config = dict(
    d_expert=160,
    init_std_up=0.0153,
    lr_head=0.00766,
)
Below are experts of layer 6 (counted from 0) of a mixture-of-experts language model. Rows are named router (the router's row for the expert), up (a neuron's input weights, with its number) and show model dimensions 80-119. Each number is 500 + 25 x the weight over its row's rms, rounded and kept within 0 to 999. Numbers have three digits each.
After each expert's rows: a language model's description of what the expert responds to; "comes after" lists some tokens at least twice as common just before its tokens as in all text. This comes from a sample of Wikipedia text that the model never trained on. Tokens count by the router's weight.

# expert 26
router:515501512501463496506470488459457540483463485507547544483479514495481514518514508476538553515526520459500470481522562514
up10:483479531480494517445505524502497461552478426497516534493516511460471499502484493485506470503559513541520459478512512515
It responds to: Line breaks and section headings in article structure, such as == Death ==, See also, History, Personal, and table separator rows.
comes after: "\n", "==", ".", " |", " ==", "==="

# expert 51
router:516478504501496483494477464453449522501479504493542540491500491518552519530530545439550508502538510494522505467556544533
up0:526501509513530506483565494492520458510482505541524475534506501501492499514514508505466484515490514518533539468543503467
It responds to: Pipes, opening brackets, quotes, semicolons and spaces that separate table cells or items, as in election results and chart tables.
comes after: " |", "\n", ")", "\"", ";", "%"

# expert 35
router:492490508501472472521483467479496534469489518493542519470507513508502508522542505477518558539534532454483494484526516545
up0:486490499473532456487491468492498506501502522476481486431477483501507475511498483498496484477516487489520496433530524515
It responds to: Later digits of years and numbers in prose and tables, such as 1985, between 18 and 24, 1754, plus country and parliament names.
comes after: "1", "2", "9", "0", "8", "7"

# expert 45
router:483508514497521462506500493476465543480476468517547532483501517543502525511523518446521560505521519473523483469542529508
up0:527511535509497468492543472507491525511499493488483549455494522474511508510520474497503508492506489487491510475478509520
It responds to: Leading digits in coordinates and statistics, e.g. 39.41528°N, 1R, plus capitalized category adjectives like Military, Social, Tropical, Light(weight).
comes after: " ", "1", " (", "–", " +", " −"

# expert 47
router:473479512491516442537489480462457534497484492523518518528476477538505522504540531476529513529498515459532482479563509515
up0:477497506461480476505485506524523515476464514515515549512478488529499527532528519454520504480534546471502478473512527491
It responds to: Punctuation opening infobox fields, headings and table rows, such as list dashes, ===, field colons, ( before units, and ft.
comes after: "\n", "5", "6", ")", "7", "4"

# expert 18
router:471506531489490455524478475466483567479489488510536516467495486504514532500523502474540517531557501506497480462510513519
up0:473460511482472495522496494500491513509463463499502544503493473521519506528517542509484516532516528495530491484497489521
It responds to: Closing parentheses, units like m and feet, percent signs, and auxiliaries such as was, were, been after a subject.
comes after: "/", ".", "–", "3", "6", "5"

# expert 63
router:497485518470490448538468487487514534468465495525498517509498463550504560498525537475497526507549527499508485461536523547
up10:496462492561518479513469456496508535518487543497538521486464501521512500526504521475505469518513520503522539489545474563
It responds to: Middle and final digits of multi-digit quantities in stats and tables, such as 2,242, averaging 17.4, $12,215, plus million and GF/GA.
comes after: " ", "1", "2", "3", "4", "."

# expert 39
router:474478479443513490520508513482499525498470474503525483457484505487483557511536512495489523521507517487531490487528522497
up10:521489502494484519504537501506497466511494515559499509523502461472490521509542527502535488539465524496515484516510449490
It responds to: Digits in years and age-class numbers within sports competition names, plus words like Cup, Championships, NCAA, e.g. Under-18, Pac-12, 2017–2020.
comes after: "0", "1", "–", "9", "2", "-"

# expert 2
router:489490514476502427540486491490452541486475493513527534495512511552547565524498498480529515527509508491529497441544507567
up0:503504523454491535478481465484529503509517457489506495491457538514572478489499499501516511490525485470466479502534528513
It responds to: Dash or space starting fields in geographic infoboxes and table cells, and name starts such as San, New, Central, Bar.
comes after: " |", " the", "|", " in", " a", " ("

# expert 0
router:482498520502502484529522496496470508479489455523554520479477489511490516522504532481532530501578502495526451476519508495
up0:484486549496520535531481497494504503455477490498470547491476479478466508485514510453535471566499494477502495510517504535
It responds to: Line-initial hyphens and list bullets after line breaks in infobox lists, plus odd word fragments and encoding bytes, such as -, Ne'o', commemor.
comes after: "\n", "-", "==", " in", " List", "In"

# expert 42
router:487478527491471489473488501504511501509455456529521509510478502526520532516541532437501502471550506482543472457483510483
up0:465487483459499490488483486490440512500497518472511521486520481509516493513499481505560550535529518538457527469479522567
It responds to: Field names and first value tokens in infobox lines after a hyphen, such as Designer, League, Coordinates, Genus, Born, and leading year digits.
comes after: "-", "|", ":", " •", "–", " Time"

# expert 52
router:478489504482498480496522477515442553487486500488508522476458543532539527512517531477537551492515521477505484475528537533
up10:499506494496500462530461513484537483496459439509492513488454509513484496496553489472467522507530535489519492478523495478
It responds to: Bare spaces before numbers in table cells or between words of non-Latin script names, plus en dashes, hyphens and opening quotes or brackets.
comes after: " |", "|", ";", " October", " May", " January"

# expert 41
router:488493513474482491547459480499491524506456511494488544477497449520500530507518515476575501497514518487514490484508531543
up10:481494491489493467497451518513453442507500504537482518507472506453541516493514473483522508504500523499489443479521498516
It responds to: First digits of numbers in election results and statistics tables, such as vote counts 67,952 and postal codes, plus hyphens in compounds like forty-four.
comes after: " ", " (", " $", " .", " non", " S"

# expert 16
router:480490530479517465490509490481440521492495488498499535480457491486517533499514540481541508485531506514525481485540511513
up0:502478471496505500516507476462487537483459502517471510494475504532505540501518539476489540536515529495506512453506504496
It responds to: Coordinating and, or, &, slashes, plus/minus and dashes, especially and joining two verbs (designed and built), plus table separators and citation commas.
comes after: " |", "8", "3", "5", "4", " it"

# expert 60
router:485491512458470472484519487472485539490458481492523501479495476522494516501520538484510542526537536492515492464510516513
up10:483492479492524462514500469503499494550469547514486529492462514516535522510520517491519512489482505485537467530525522525
It responds to: Single digits inside long numbers such as ISBNs, years, register numbers and table figures, plus million.
comes after: "2", "1", "0", "3", "5", "9"

# expert 56
router:485479543464520425544495480484465514483505493536521539475494509522523539497546540461502518493519514508504486489506483549
up10:441441502460525445527478496501432485497474471550585523503456471504501491501478491513480544509510533497532542480533478503
It responds to: En dashes in year ranges like 2009–10 and hyphens in compounds like annotation-guided, plus digits and initial s or c.
comes after: "2", "0", "9", "–", " \"", "/"

# expert 20
router:475516489460487477542506484473460540482471468478529522494473521510526528496529510477548516494535500515516492473508507539
up0:521466501494488456488515524494500475485509485484498548477458547520489515513501461509489482561551508510514552484530516528
It responds to: First letters of entries in dash lists and table rows, like Puc-cinia species names and abbreviated genera, plus pipes and equals signs.
comes after: "\n", " ", "|", "-", " is", " Genus"